config.yaml
n_layer: 10
d_model: 256
n_experts: 128
experts_per_token: 8
d_expert: 32
d_shared_expert: 0
activation: "swiglu"
moe_layers: [2, 3, 4, 5, 6, 7, 8, 9]
router_score: "softmax"
normalize_top_k: true
routed_scale: 2.5
balance_loss: 0.0142
balance_bias: false
router_cosine_scale: 20.0
init_std_router: 0.015
lr_router: 0.00118
n_head: 2
n_kv_head: 1
head_dim: 128
vocab_size: 32768
norm: "rmsnorm"
norm_place: "pre"
norm_eps: 1e-05
positions: "rope"
rope_base: 10000.0
rope_fraction: 1.0
qk_norm: false
attn_scale: 0.0884
tie_embeddings: false
parallel_block: false
init: "uniform"
init_std_qkv: 0.0276
init_std_o: 0.0
init_std_up: 0.0276
init_std_down: 0.0
optimizer: "soap_variant"
lr: 0.00367
beta1: 0.95
beta2: 0.95
weight_decay: 0.019
lr_head: 0.00689
grad_clip: 2.0
warmup_steps: 200
schedule: "wsd"
decay_fraction: 0.651
decay_shape: "pow"
final_lr_fraction: 0.1
batch_tokens: 32768
seq_len: 1024
doc_mask: true
train_tokens: 314500000
steps: 9598
dataset: "wikipedia_en"
Below are experts of layer 3 (counted from 0) of a mixture-of-experts language model. Rows are named router (the router's row for the expert), gate (a neuron's input weights, with its number), up (a neuron's input weights, with its number), down (a neuron's output weights, with its number) and show model dimensions 0-255. Each number is 128 + 24 x the weight over its row's rms, rounded and kept within 0 to 255. Numbers have three digits each.
After each expert's rows: a language model's description of what the expert responds to. This comes from a sample of Wikipedia text that the model never trained on.

# expert 11
router:175104130146130147108135150145151106119149100110134136100099121130105151132141086102123154105143108150129079154127136151137124115107172135140145104118086108148136161118153114115139153137113124068087094134070139123137186157133084070137119110128130155152141167135144121136175137152157109135145066104109150132136142124159137109145133124148121156127180138145105128085134080109109121174138166147088117113159154178165092141118128136123110147115121126143137095146112115102154170127163138156151136159102143088104114080105108145086139158134131113120099152149140123134092150132153086140150144122126143119176134164112153151186135143138132136120089136130150117111110106176120135141119110091153106105109114166135133131125154122103162090102099129107128106151134137166092072149115130
gate0:155139146134155171139089155117125147140110158140124160127142113122125089139127136108115121129168100134125110135162127099151097099148125100141110123118113128142138119150103081158139148091164133133154141119097158106123119104106103135158122105134185128143106142171132160138113094109160125132143120147119102122109149116134140102125141126138073141132172124133137145121182110115124148101114120118086190112082105103134112125114108150133163128148141121100101119147120124094136095134159132163118161107141190093143078117144062120111155111097118156140111193129127128116157072100149124135150080147138108102158124131155144127126133157154134106149104158105118174172119124122115152111127074078161111122122108132136109075108155100179150158145109122118132155097151078122120143142086159
up0:107087144103152135128112148106117070156122135127139133110141158152114167151124165133126105135134135146110132113193145111132148136124134156108110146144145125142113087119131090111132098147105113089173120116106138110160145134145142169110122153130182103142106103150167159095091148132116132175122150134169147204122148123149084139130105123158141085119134138114139121130131128110103103119111131133132163120106137155161156113131098124102114173095128085109057124098104119108141129092129117113140115194155157123125122141122122148132121105129117112136148146131087134112148172066130109126109103169115146085129099159146122127155102091127107117168147162153102142139147135137170158110136103118165112151111143088104192092134117095144092138122160139107139131130153128166127124154125180
down0:129122138163102095142169113144175160106121179139115130091081157110114085147142132122162131109178129152122146144101097116108147077153156149138128070143150090115131114082165159099125133113129100139163127109125098153096134103141118147152136104122129115050117124111098116136123151119140170094155110112151152124116160132138078150179106156131166117136111141180124144108095121167116114099098089114141111157127107136124133181129166194149151147176147145140146130164116123098134099129151174142114106144140087155140147108099138127120142119130146138142170122147160115148106165153122098133129121151114137105146146079131117176103112142144165139123107152157142130114124108114100173105165110128072127151131122126145098136133092130117129124110151096111134131131096134128134108126127130
Double line breaks after a sentence-final period or a ==Section== heading, where a new paragraph, heading or table begins.

# expert 6
router:146145124118110136142089107179142103150153113114147132089076102140135169132137177095104135090118117162147124132142101154144103154091143171144161082151111103143149107130131137129086129153086121095109133123099097108149151112121121087130093111117106173142161128129100139120170148109119153124152137077112128135162141126112165108103140085142147176132157146113098120105159101133110124162143151172120120097128153130141138180146147162138110126119119160109171124107128155076145142096130159132090084166105113124163115128107146146129142156119151136099140161164157127100104170117137122151106168131133144129156112154109167157068102090096123118127146155150142137131119107136150086132126129122124097118093110148156120167152152121098149101127103092098150075142165120143109124144117123
gate3:116122121109129132119096083124138126113161125121164175078133124085132108120114149143105175138138098116142139130132105056157144103104121117133099111145101101107150111140088141104097132127143146124119128179138140094149187149068169096164157125136120178127094114140136108151116120149093132127127129135170148146159077130130140087131143135165142130131135109106133103120141173145093192150107143105123116176132160150130121148119110121143114160130104164145108130097124119111118125133121116151161160151124092177101111108137110119132143124143123091147176099115162116092150160113137150128146131136108117144123160094094105103145119133103119117139099157158115115104086101124087110193089139107146129150148122122154130115147173121187081113112137131111159136136126092153152163120135142
up3:117111139192118107167152106128169163083119129105095120176124151132122113164137120165152153135148096125120160113130134156072111132119156151136190120163117104129129129120148125171093117118142131149101155149124138142106083120111134117126154141146116131100117115112113129097160147094151126124137158163097173072152114138133127145119119088129141132170137120179153104161136094113108130111143110154110105120116114111140156127085091121093118116151145138143161156100117122175115131150103099137086118105104096131192146107131116149127096112124185151137139180097122110140166111159093120149178160098137130127094151136123121135090151154119150114173095135141140161156146132131128146138123136176123120103126121163132123190141148116144081134108097125110115111097135147089155116128128093
down3:148152141128139109124106152165128122127146179124105113134125094128145082153160096106168122109078157137107110124108118168130143094087151068168073133132129147119128119159132147163108082128125155114154141125100105143149141092166107124146112153129140134102122136149115096145102084119121137152140171142121135110097108102136192121097146155116132177139161119138144122148176110147134160085130115112149150175117134135097145100136140129129131118086132092132155146120138157135122081161170101133126111117163125134143146097144119129151109165103093148119096125083126134125130132100118126096134084133092110103156129113123151151121148152111090056123134132129123154128148151106110101115086082142089123117137136144102134099111156175118103115135157120124131097118130127137077076140156073
Common nouns for roles, institutions and media following the or of the, such as President, University, station, album, referee.

# expert 49
router:147124144144098150129115112162106110125157110117140147096098085148099180162125114122120131114129097148129103119162122148131124131094166129153186123127111136146125109125142127092127124180100111123116111150065134097147134141153110141124080107145160161153143141124118164135193171125124175119139129140119154169132159130110144111099127087154141148165146158130107132111137108142076108154139128143116103121141141152146129135133150132136091165114132138114157114090100142076124161116149130107126114175143141119152127101095103165160156166104165102101139181171169122122116160097166119158149168144134189145184103144110165148106130120125112122133121163136176139111113099147142103144143141093141115118092107166150119160128141129094101108118105114095112106153153140148166105129115145
gate0:130144135077145147122084154141139127165137114173107160105133133112113133125141129096145116136128108128170138123135161107183112089152130134194093131135098127115154113109067147072124102124130122198123097122141142106141134152163165112109137146130124111137129136156147116167087134120116174153170126135166129158145150127153111094110119135127133156140109120079134150125165123132126152137123122102131173143133132104133102121107123128133114137128126125123131119132157133130107116134148159138116177099134164096106100139154151117151119139132106136173127160150114117122148119070159127111141137140143110170136175151129141150158098088162126129121161132185127143137084095099133161148127127092145106155181171101118152101113140144162127132140146119115163173168143058159088165132097139
up0:131088175082148144139125122142064068149120140160159111099144153115116118089130159155094117147119105095131106129130125133152152116159122134155132119161154122145114097123132133151152093128120086168158133097099130157144154136139131119142150162093167127112164101157097138131133135080117119085139128145176140155129128114101143124144111151112099158095114124094158080128144091119091143114146160138118173086119141129135135097161134124115116168121142103070114125147180111121137083146147153126142129102161136090141103112153129128076117141151150117122167147133104114121120154125098091166141134123101132140128165142140071141167073145154087111153132170128119138123119147103151140130108099133158156121101120110092124138155081136117134124134142152139141157133139114135121155189087152
down0:144088125130114096166134170155146156128118105143112115141132161170125073155118129163118118082155119101154065145118111161110137168067131131116129120169113097129156114129181142111106092116172107101121101123133090119118144133143094131115120100112122122109082136126127153091126133133129111161103132086148107115112122137108093102137100109118147133161146106140122125138113137122126138132088106136118148167116124101119127153195148183149160145133140132152174146174118130129152088109134154137089127107170074154192102123108131148092123118119127145155141104166122115115123101114147117129152110081145095112139114098142115163088092121124102149122146169134151134126144086135137141130145108141129101146110129141146108162140187129070113129110191099103120127153108118140126124141123146
Short inner syllables of foreign names (Th-ib-ault, Tayy-ab-a, Sh-ri) and trailing digit groups in large numbers within tables, like 24,940.

# expert 58
router:172143138134122147124084099184089110123136101133134132101094104150102161159157153102123127105118101157137141124143126151143135151097142197148184093132115117155131146122168137112103102151093127111073128119100109104118118135151133107140102128145138157141150129112103165128164136122129151131160142104129154158173152120102147107107138102115132161116124150104071109099163094137100094161149121170107093106112142138156107168116183149126116154138104179108156131117101143131131134118151165117104110146104139112115101132111141132119147167107154110118130183137158107090104153097159118138130165129102182123128111183116156150078119102106114132146135164140168142125108117151128066122146119111131092140100122147152118153148159126112151112129129096103143077144168129130130129149101125
gate0:191136126138154177123119151130073162103112127133097151119154105125085107134118113100120098128146159127119116089131141108173116110114092103089149125113095108101147154127086102111151109114153120117117084141109150116134128185121143158170123129157143102152097151171167108163116103130130125155142103127108098137138159130136113132154139139144097116105136081141111126129154139121124128162115165090124104103138144117102097143131096154106121101203152131102076128118125135113148136097138074157136136108167170069152115115130116104131138114136116155126117119128127121125119090098162171146149097186098126134135109109133171094147136135152131123150143124086115162137137135097127125103135128107139127103111167121172105080112186142149099102128094163120147168129149120095127145114107130
up0:108149119121120128136144118133110114144155138137146115097135144134112153072130133119101117114115076110115117146162128123098125139130154125131088070143145130124090112158120123130147104101153119134106147108126133129118110119159125128099116154101139150100148114178128125092122125138167116104170135137130133172092164137126116152140140147138167108109073121128106121139102106108077094142103179141118123093128102115139126122156076149117139137108138090140097129102130097088096098122140177136084125100118174113125135120148102158105118115095111150117172115110068152123131152126128109131099102133117132167151156168145119144128099086133120170152178163138123098099152126110199128114091078135157172135137122137096135086135060133138135151115148086128103131144122113179170163153122156
down0:161125128104072085143140150162151117127130149102129141105121141153116095132136117127154134111147151129192095134109151107085101164109149119160157108183160128092169134127176122103111101113152098117160128102120098115146147115159112140121134130124153100094070127157114156112123145094139102125128131081149178067127132130096108083131097138134110129114113163121124123155134157154141129128092109130135158157111133105098162145163147179146127156151119134115176135109140134128126127103142153143111114132111087127159134135122108153074139081133128118134135110139166137077125125128149097124132117134118145110148131096130110173109087132096090119082143188167160146104141128111124125085150079143073134127113114142146087130121074110104119123102114084140133120118128146136138113136155107
Common nouns for systems, sports competitions and categories, such as Cup, League, season, position, land, often after the or of.

# expert 14
router:153136136145119178144105092147115095109134114098138131090104098127108160158136132112111126087120093155148123132152123164149121132080150151154166119114123129147116130117168106099108117171086111122087122116108137089146128151135112118100098112130133151150153102141117165139178163152112136117145129132114141169173165135109159070095123110182158153140159139127088119113168125147087115197134135151084100098116145149160068138130168128132105154130119165132157126089091144105152129092185132105096126177121145104164116106110123174148153145109132112099128176162146141123107155113147104135127169137107150115183116142129163159131138093138121143120111171145150144119086092151142114134147139101144105114119144137152108147136131110130122122111114120116131116131143126148165106138095131
gate0:179109141099106173119091120142112146139120141149115128161127108106112042119098168054135112095101154153152128142151125090168130090163119080155105136101129125084148171118102114122122081086116121153140140123111142121138146157126156107129141132138131108124131121149155131145112156154140145113137107151113133122149154123158130093144176138163121136075130096118136126137167114168137129145108154101142147126098135089145139160113141141137147130160122145140119108120150121141111105092162128146103147109129178111141127134178108121120145151120053143130136145108120113063163092119119121104091129139112123089125105096143136131138150094166151121130111134064081148150100120124137153138125139090126126078178160116124122108101134155106140117121131124093124151119175094126117148141130113
up0:164141136092125186135128140124112109151098116162120142133133115160084098123106147110098104153121125123142105155120103124128165098149144101155115127099176121097113134107106126127109051097108136163140150167127162110125149105117134093120115119130106106092159133161106188114106131121124133114116152141085113111168168127138121129121134112161114143106109103100124099164113166140123110143109151118123099107088130142166145149182141089115100138119145104125122105137136107125112104090136129152110141135084124140102157123138133142083140147095087101158139115112096114092152102147116100139103117154088110116135118092167097125161124062153129119151142149080107131145094127122142093145089059119164127128143150114098134118116160178117146157116176106145103140114182115155125103122139130
down0:164111112122118131152119085150150129123107128106119104100133104181112134137136096125146112096169128120174134118095120123053113152119158146108121159186135098073150144108180135086131091129130125110137108145151143119116162127162108115126085116135087151113119117104109121090167148102149100123124144100131159119112115136139133115134097121108105146114143143109135142167087149137111131143153127121146128131129140170124144148152121173143141144151112196131155110106139108148113162098134126106118109131123112133115160099106152116056153118086146128173173134134153156091128144143102135103163103114142148078129127100106123156115120111125107123082135148180134133137089152096156123151144114120134095144077156124141115098172123101162119069166117097116139125126113131137112077158103128
Single capitals and the piece after them that begin proper names, often in tables or lists, such as N-assima, N-apier, R-oy, and NFL.

# expert 45
router:150106147153109143147134111158098132116133108107146140086094114130114136128144156113092113093120095141144125114143127161146129135116127132130163122102130127183125154119150099089121117167106116134100091140092132104152139093104113080120119110139145132147123139132114138128146160118124149144158124094136151166167135100130158125109119125151135152161165142120104110095154116128120071159139153154067105086152150184137097162121145121111092153123083152134125114115120128093168152106150155131125120162116158061124151114130113150123158182102153119100121166193138124106092143091158121158128157146101136122165125178125184171144100081099130125107115171136150122118123098150151158134133131093117121119087097122145153143127152125084129107119114104089113123141134152165128091152092131
gate3:105132144141127121138137093072116081147130126101144178085150124125111126126134126146094149103113141120125117132108100125151147141109128121149082087106109115135149146147122128146122166133121160165157162154111099141131168119093117124127140117179138162141120166153123139163112137131099140113089150173169150091174097127133122091147133144153093080156116104150084162091153176117116106141114133112149133146153138119135157173132098113160115141161142128132101127144106066077149149091123109099105112114134155158130102108112124104133124110120102128067121115125092135083166134159130148137156099148131091133122135143140128090148124158097147140129108108156127111153110073147127140128137129087132160147131158133162147112136143080149136087129139143149132108137084134131141188163152177
up3:122152139134110156104082143144131172143163111135066129142120129123131140140131150131165126157150086116138161142125112147105098120112157198106171155146085132137108089128121170135132099147168120147074129143118121094128105118168140121151134124122086109122101130121116103104140124089149111161147110141117133138106151121138142160108095107109188165120163134143134105154100118166099170119172112121091086101106061128139132136081142133124160123131137142156155112117133130144126137162099107131129136096107093093136087165115143176132107147137177144150148141124146143169134140098116106146138151109131154121121133111126143177086142131108134102155121118149163197121136149078117105144134130142102122134108126130094114166112162126128115142102070108115134133089137098122122107086115107
down3:120116138084100133121127125175115116134148177102100134081109149091110106128127134134112141156082139098108136167133116163125109108126110114132123116145136108126166118103155132150119133155161136126133129107102117073128154075150108137170140114124153105108109131153160117163100131119167077139148103121129191132122139131099155116133162120076087128120145130128166107157129079130171218129119131148122128133133155152094102115093114113123121120141128088090179106141175172128113140117132149149116156107183133097142130133110132127141097147099138145110089158117096127103080102087107106127108151137097100136124150158131102126107143140101119100168172135113114124136173124125130119115125125118101096124125093119089142125109139165123099131122129132159129068138133108122072109131144095
Quote marks, dollar signs opening LaTeX math, equals signs, dashes and line breaks at sentence or formula boundaries, such as $, ”, =.

# expert 48
router:179104141154113131108095107152101132105123079101143144109109087144080161152129153141100140108123089157141115127147131132141139128083165173131152116151127141130125125109145102114098120160113118101111127141108152109138142098130115088140111102125126180148119156121115153136166164144109144125147159079115126156120150122115137118127131094132149123148139165102097109103149106145090094140162119169117082119160123180152091158131138156136092154131106159130156133106096138063144151143137139118132121173119131107134116107098125137152151148120154103108116151123175091094109160093174141154120172164095138134174123169101155166113096113097126130140125173144130121115090105153139110119137135092171089123081129121152118156150177121095109113108108124095151095144149133152151110142103151
gate3:141105177107109145095110140086118154117115140141138144097148102102112099086140117144122145134129113082158146148129153073134119130143140117145115154110118133099144119137109152079075155156098128104140143153128149119112186144137138121155143138108110175142152159157105152128114137120119152126097064164158096156128125164111120100139132165194167117135167114154142098123107171138120081127105131141105116177132141122116171108140115140141130133098121165108123124135149118100126096100098093114139152160123179124128139141128121109147091110115132105113177122135156109099159133141150146144146102107132122150116157094109105096163130149089164112085129159124134131158117114135141122172140129103154129144115137141189129119088182102129122100087129158091166125146110094117093174134134138
up3:138121114143130146097137107147168146137138117128098128115141173142110112160141136127129152140139103134138176112121127099084132106136151156141170129167104126121092084150149103121169157139158117186082121163134084087104126135120114127140128120106120125124110124130101091141112150095112132147119120136120158088167088168103103111150099104122107137168163133132141126095145126164128121125141136145110068164161078139124148169091129138129149125092135129155125094086127164121053166132115114124147135118140117129129067118138161156122111150172144126116146106099118126150180138113153135148152146110149145165111126141118127118121148185114124142140103126144139162146108140170124099145107109145078118117130126150140156148153167172121082096120102125098093124126178087115134148080122097
down3:138147101122070120152131161114164157144125156125133152117098139145102140138157102080144143142123196141137143144101140181097149114120075126143109178150158114125157129141153175129085134132128139104118106147147125161164147135144110113103095129132107141117092135164176119163130150149133105153102122109102140125121127102136164116108122108127090131111171122140170130149106121144141132146159149118095144117135144133152159131194159144132180113086149132121147127120154144163119137124133110142140116120136116154145148100152093130186111101105100168151103117051164114101098155108100087120090108133098109133146095114106142131090140123142132112139126111128119121149141145133143116100126141173088100147086118151140163130138129162095093113148146149112128122157117051149095132130148133
Word pieces completing short names after an initial letter, like H-are, Hi-ace, H-iggins, plus nouns war, business, tax, Game.

# expert 29
router:108116109146135129141107100145140123124125108127137104098074108135100168151130129105127127069119074164146141116163132157148115139091165174147149106136130120168124140121164103130118108164113119108097123137101140110128130139134107102140100127138120175147173112122116162121169162138101139118138146074160146156162135116129154105117124084148127142143133153115098118103180092139102107154159146160097088115149156183150084138105148113141096104120108169127134118100098153069146131121151142152137107171126127118160121112089107154135159147113134145101127177151123112115107174132155131161114132153099172137143141152100154158127126114117136090137133145140112129106094131193138100118137140101133118110084124142127098133131165127104119100159100125097130089145159141183152105146087148
gate3:120136151077095119147116135094158129133128160106125151135129118118147145114142129149148182083145139102148123130147131111109140148119159093109125105139129082135113092154099147108126110137113105088141129174129148124137153133109188085119163085144107159116092148123148129157124146160090150132149133186162146080126090121107124112123137123163152160151128110155133125120151123162093182161117142129131115151170135134099126144140115120160111147092116099115141099117121076102136072087112110107127153109123132147161128088127120104138101100119178119116166131158140115092157151143126110153167137144127100173096154099107123105118151153098183144160093108122129142102127101140129125120146115076135164157169115152164128125124133093156059122141113108094141107140120103171132130122132112
up3:117098143133118122136142122187141105131184180140089170118156119118174123129148119134142130146117153128126144122098136158107110128117139144153130111139095145112127147184184158152077154124167143145060153156153122097127135102120138141177156199142130115121096128151101103121159124107157121146135117124129171134105158107127112143114103134095179156150134101158139120161126139137092154112168145140162081123135114128163137152092083139098155150114132166179140128122100134154120117142137088136136122132116076141133087132128139128132120158119160128126119116096134135163169124140108113117116135123083141134113163106113135089099136138125140127119107083155111140152115151097147163121108152161125116105130107117137087131093138147144118080098108127138140175077111121117131094131091083
down3:136118153110121116117111135134098095089131116133135134096124122164147098157173123093141122128151150125163130166133101145116123136105099126139120107117097096162128080134144104155149123139129138101139146089105097150135151091108112129129124111132091161086166120122124124165111107090120108123136088099131160114087166108101163111131146120068101162141132079082147146161188129132128167095148133100157136075108144137133146098124107155129160077121133076128174138118136177133108112153154126152125140120128115158142139106147111150073103182109126139136117114130171128150122124084116092121101134131117157174172147074121117106064151159095153117147137161127159140113171114146146133133131119106125134099141134138100162131133119163123119123150158112122099092099090114139114109130139115
Common nouns about careers, schools, sports and awards in biographies, such as team, school, career, professional, season, award.

# expert 9
router:138164141142120149144101160157133130074141108137148140111102137108129134156094091106106136113141098147152089135134149172136113142109177141147160109152107117163123079134148100119106142155072101131085141128098138094165153143109121112129106147151139151192111124122127109143152157121156158134137143076124177190181136095163152090088080110160143154171135157151105133104108155134110127163141163164101121089172126130151111087106137097118104144122118160128161143109111114110120161100144135120116160162152144102122129117092118144125148164101136115145116126152106121088103138103164137147147144172142155098140112147110128139142147117149129127124123140142173102120122128137126138164139155099145099112103109140151146156121112124104112106148130086097115144143130130160146091152113189
gate0:158109137071151126157115143121082135126135098152151137104128104118095125150123138100141119124105139125139112126171155119138127145137131120153124152113074127107114140146114137103141102112153129118148146126085152112149112145125132096110187142128171131139125152170145169134134131175158150146140098140131128111132180153129121102125156180156134109155081099094114149082167110122101166146102156120163151133115111122095099112122103070119115100161134119134096120112165128102126094132124106134129139109162152092134100146139114151077141149118112128139091143165112124123155105074135112135129133097153131155158156110166168114185118125158146151145084118146093129116123114140102157139118128077144146106139182116125119088120131151149113156137126148129210173131159126146155163146087116
up0:096144154094157158140149121135101122131136141117128158101098164157106164126164140135122105130140098112124089110183110151110154124122130105122096124121103110127118109088126134117134104171136100145119156113113130137148139127169138126128157092118151142139150118141117143127109125149145126099111160144121180172083166120133116122133118164127120124107118107083150092130142111145095108129131121130101142098108157144135134152185093123127127141117155098121118132133147123124072127113096143131084153149089176125172166110094132166122133122104118117113142118109107142125119099079101117168126107132132154136190141138121090148170118117136113164140168171170049126109170116120145146119139076101171174111122138137123132134149079106116111140136110149178123096091169107154142163167116170
down0:149117132139076119140152108154187133173121147130146063129111144142115126155111116148141075088108100152156144132158125146101094128122138153157123118129120120099156120133129112102151108115152114118127135097127141172138133108105100095100089138125144093113123144138149173110157128134128112149147144104134129147100156178126122134116131145143109107148135154143133110122094115135097126120133099102149114142128119124116154139122131188147118128175115169088138117111111130117117119117094157138101071146180071143127170104148122122098147147167126110132152092151154077122075117119120129154140104127115135108160124082137147154109091133149136171147118167169165101127144114095139166076100119094129109155117130153159111128102184132145078090123150128154126096097144136124163072128110145
Standalone small numbers and number words in tables, scores, dates and ranks, such as 3, 10, 11, two, several.

# expert 38
router:148119132141097153169113093155112101114130087136137136111091141133109163153130163117120120081123111173134145118154123157131170157095155135141173098122087125177112130119155104119110116160121121104104103139096141129141116106121114103108095111131148149129146106120121180154135194124127134123133129093129180154164130111099141107114113112161139137133139121129103107116134091134096102149156145142075084119162154136159086157129155144146090153131071150160126116101103119073122157115139136156124116170132132089154125096096117146122158165080144106106120148166160094089107159121166125161123134156115164136184115143102132134125118092134125136128111163162153120110087116168140113132139137091155119126095114129153140160142177094119111125122107116087125096143148132168147123136103123
gate0:131126168135167132137117127129107137114152098152121105169092142128109121082113121120115090068131141101145117110162122123169128152147105102124078139126115123120134110106107124101112123112151132160114104134105135086117134153098133134109151151138143080136109135177190132146102134149137136180100101162148143170134151121151103104147131116127147117099132117104114133111151122126135145119136134076121124137109130141142104135121117153153158106156134122116131100159130114131103118115124096130151152087173162105122072163151136122123116156108083087190102121133142128097153135085138105148145104147130071140118148154127143130134155122182138103142132148099142160131090157092120126136121135044101131115131145106142106082131173096082100150140117172096160179115130129134100163160154145
up0:122156149083157152113133118126095078120122105137127130119116164138091149059115137128118146108133080098123116080154110163132179163162117118159121111118155108132099093096106110122127128119165123165124153135107138126145136105103164140097158132066138100119134144172140161123114113168098116121170133126140105187111117107157098136163153145144115123149131143148120095104125149133111091131160157124104170148086122161135090135139131104140071150103139117128112126129139131090122104157090095138102116112149141120096120115144123113093094124116106126146106154111111164123135147129119146166130091156135088136147143148124100147151135081146145116157141164130138139142161117116175127151105085080151141113151155141114128084125127121094109129134135164149107176144141086175129101168118170
down0:157087107109101128138145150153135112125145123106091108126125140129128112127123127118161132104151127093205088166124122093063161117070131116147144127159149116164121141124111094121125120113153116139120102115080142142148137088123149150108088146137129128062100124132116161126155137101109097142129148123129184139123140145137086083105112155130152174126135146136178150145107133128120147151112083097154143142118145100125110165119155166129139139168130114135189115135098125125127140081165145140090115127128078100125157130137127115096134168147160137144194138127108092157120126120142088122139123153118112107152142119122117152123092174105125152099161120149182153142094117133131143140156117108082121143118145149143111109145141098147134070146125126153121114146135139152130087160179122
Capitalised first letters of names and terms in table cells and line starts, such as SmackDown, Lyricist, Coetzee, Coachella, 1R.

# expert 42
router:166121129166106162152121111184107094096133113119132108092080113143075170152132148118121142097138119136139110128145115160132099125092158124132182108127127136164153129123157109115096125166092110114087130135094123118160137127139106116140111114142120156130125140145116141119163166146132148119162177121108139157155161135119151128091132104183146158162144150130106109094142103107089116162146144150070123100141131162173102176138148156121080140129090172126150108091082147082134158122155127139129100157134122121161128090075086162153142147113168122100142145138166105131102151109152115128125149141107167123173093125123155153117119100114130146134134179153149116100126090122125116105155140085145095102088122119145123141141164126111117121109110111086125102128135129153146115136109142
gate0:143155154159120127099094123112114160089143116104089115145164118126102116110163140091123124122159130118137110140126188101152084141148130119099111090131131126132124144124107136099073087093117121157107147113082133126122134141106133137166137140139161133156139119141188113110106123161142107132127096121100121126134101145153171080159167132153095139107126117143121151102140128167120143132124141067143206097099128097091147131128119159126119119158105133150147093126129096089179126129134130147153135077138155149159096131154106142148125131147107117138092158137137110081129146114175117129123099164123111128149141119156125141110136114156167092145070156115130150090136127096124133115137155119182130138113108088140116112094152125127154131108122137107192167130137076141100178115142123
up0:111125145103165120121100130122093079136085143116116099134122153142099148069134146124143145148129081135142104116147156121119155126105090114127148107155183126077148135122090130106119113170142092132126144115119140145102136084132113125100139131107156147097143140177121154118136071145140088089145126142126116139154155108130095126156151154174161086131132124102091102152103153122111113120172132116123166095104142137120098151177106135088142154116110125130077125113124108124124083128108144156123118140146099142107131094123082133138107119141093101166090129112100113124160154157106115133109109188116132110140163117131124112115095130130133142157128192172089124076172152093150112134097121140188153123121133124129140146104129121127157136100143133165110141118142107114141127169175165
down0:145080104155098114152151140188150106145115107121140124086130151162091104116101130131135175143108131137125102145158077152122114127142150123122177145174134139125144118105184085141131143104096056072131107109081083125147124098147123131098111117111105124116079148154139193123131120107109095127132134110149150144160171148105140131135105148128133130160108108129160117146094167121121116128121085140122149140143102121150102171153126165103126106159124178100112124123112141131180114133123145127111109119135109123135160101125090118120098127139112109139193113149123112134101142131144076124118086090154140131185177089153124162166098153154087141115136170135151116103111131134123114082154097104096123147127121131130128103129136112124122121149141126136092148099122143149133108135140117
First names of people in lists, cast credits and biographies, such as John, William, Richard, Charles, often after a dash or comma.

# expert 4
router:178127141151126156130100124147098115082103101129141129098091090124123147154128157106112139101128110161143110126147124153140098127124165160129131107126110129139134134084156109121091116148100119058091125142101129116129136138154115132140103120116122158144164143125103140131164128152111146127135165092086124140155137104090138081097121093149165135148154142134114115104153102134089112171170125145093078077140116171153093152137144136145122130129137179151165130107089117087121149115174153141133112148116120136130130111088107156151161144090122110111173191157164102101114187087134135129104151151105158106188112123105153140118128099111120129133135140146137132117094110129144113116151158100130085109109134122164123164150161107103131120097096120104144093130157139150146084137105155
gate0:156119130138169123143121116128067115093174111137131138154137130130100097119143136103139125134120116109152081148147151105154101113152128134095091133128121092101147148121073138112109083079110148114132101134127162110125123155126119124129103144151115111124123144193142142115121108140124124142126087184124135120170133172117106122155180097145122107133123098094128143113176112175088142110115143079129137114134095111117102164091132149088087095168111117105136100107146124112114146115175099154156153090135194118131135184127132150132128122117087159171132153136131128114149108095114112122156150164158076127134120121139137133156143129144121112162107141106087143147147118125134158147123148095152110069129183139163107108115163112123124129129128141098174146106126101138146172127164127
up0:125132118122158120158119105105108122125124124114126123134153205165097154090142156104113121159094105121121102140163093121132137128123111135081159111136135108128127136109110188156120078077158111139170136120167134132117129129130160155120127119114128119098121113173129132116150093145141105058153109110158137164126141154134128149121143114167160118136088159124116123115122141108097135088152116158168128129109138131116115137139140126096076136107096099084119159130119089096137099140129118113127120130104155111117165158118147135115184133132114154133128135113093141136107129152129098137094109130149102116176148148152100135127124113102153121158103166101117077140172152091153138113120150159192111112123137085116131116164077108125140160149106148158113134125141136168171121177187164
down0:127126104140103114135161135132177143094102153108125116105118146104131154124143089174125116134152139131162154138114103116095166123074111138137138116163120156117158099076144113124144139132136076066127129162096097109168119097158102142117085129131101146099102154174147124093102113144132095133108151115140146115115147136149140090111108124114120121114119137153137145166089132149112157097148096143134170126125111126134150202146124127163114124121083196131136129138137125122157130122105152155112121089144120177194156121117114115121115095110135144114178166126129081126097130109123074150102089122137092136148117094128117137117080113103130139127141162133147143121144113130153175115123096137093069134109187128159112154138096130106115120157098105098137111143144121138120122129117106
Inner pieces of proper names after a capital start, such as Kr-one, Ar-ment-eros, Far-je-on, plus first names like David, Julian.

# expert 53
router:163110144150103141114118139160125134109100098145143130106111127106119166170152143127108088124132109147155132139136121172159109115087179122146128118135135112153127122117163103089101126135133112057118111106077156106141168097132098071112115106138140116159144100102126120112122159158120146144187122110101170138167162134129137103118127121170131151135173137135123122098150095147094073172144106155088116122133142139150110158124155137129105151128100123133141136124097130101147149136173129121123111163130174091150135118088099130135146165115159108082110136183155108117092129111161093140139132154098142092172123157106159153140139127129143128100116133142138130115109085162123140138129107100136088114104119100150111149145164143118085077106091128102096136152130140163111112156100167
gate3:159156140121151094114136108076131106151099111154119180136154162117121165131097130168129153122133095078120055135161159071124164140096151146145118117153138115109098176139080113103091111129087144136117145148129163124121173104097185124128161079140117145124127136139184151157125112104087107110140125144155114104134103117176114100123116093168158114125156136095132127132109134112084145122147108088148111158137143168160146104132128104149125116143121119111098161140128112120143112141152128120122152153129147147133113130135143088122140102090115122103156139115099144066139168164135116145130118136157118138100187136113112098182133155114117130124124110128113097129140110123091105161121142138159154156154090116117110130120143085135139145136112109111125131140148095151132154171116181
up3:088106128163105149107115133182173166114163116101079122148102105125148094113116148124162147148114114117137151145157099165115113111110127128137131142146084150150134159160167137154125161132137134130093116144125101106150110128144094096141081146128081107122109133113051087119110090105153144128122143101134165113121136135133119126127134104076154128106129076197147081142157114154124135117111116152119095120162099138123154191087123136130128124107133138149179137125167154119121149095068127110131115082116098122131138138089116162156094117126153114139151136122137138171099154114128140132146121119116122122130133092105111114107097133099138096140127108165116157105119147134148137109143132124094108113076156151152118143110143143126100106094081092148140092104117109104134084091130102
down3:116110108103137114140099133172142146127150175123121154144070095105156047104157150093137150153133150133139182124104129138114117113148134129153128133120101122148172117133167113144140152152136111132155129079112119138133122108170121084135116144127106113090111154126131103136091162105139111146119118139120128098084163138092154114128110146076120135130138099178105115126175089161170108137081130126129133113133148149117142139123126158104130138138147110082177126123146165153107120152076139116106114130173113153125115106090090125114108141104163183156075089136169134097129131120133155140119105105121113131133087086140116172105109141113184115135129098150148137130144089125170139099114133123102143133098165168122135136126124178108135088137148118128100120100105137109091110123143117
Periods ending a sentence, alone or attached to the last word piece, such as ., ed., ing., )., ".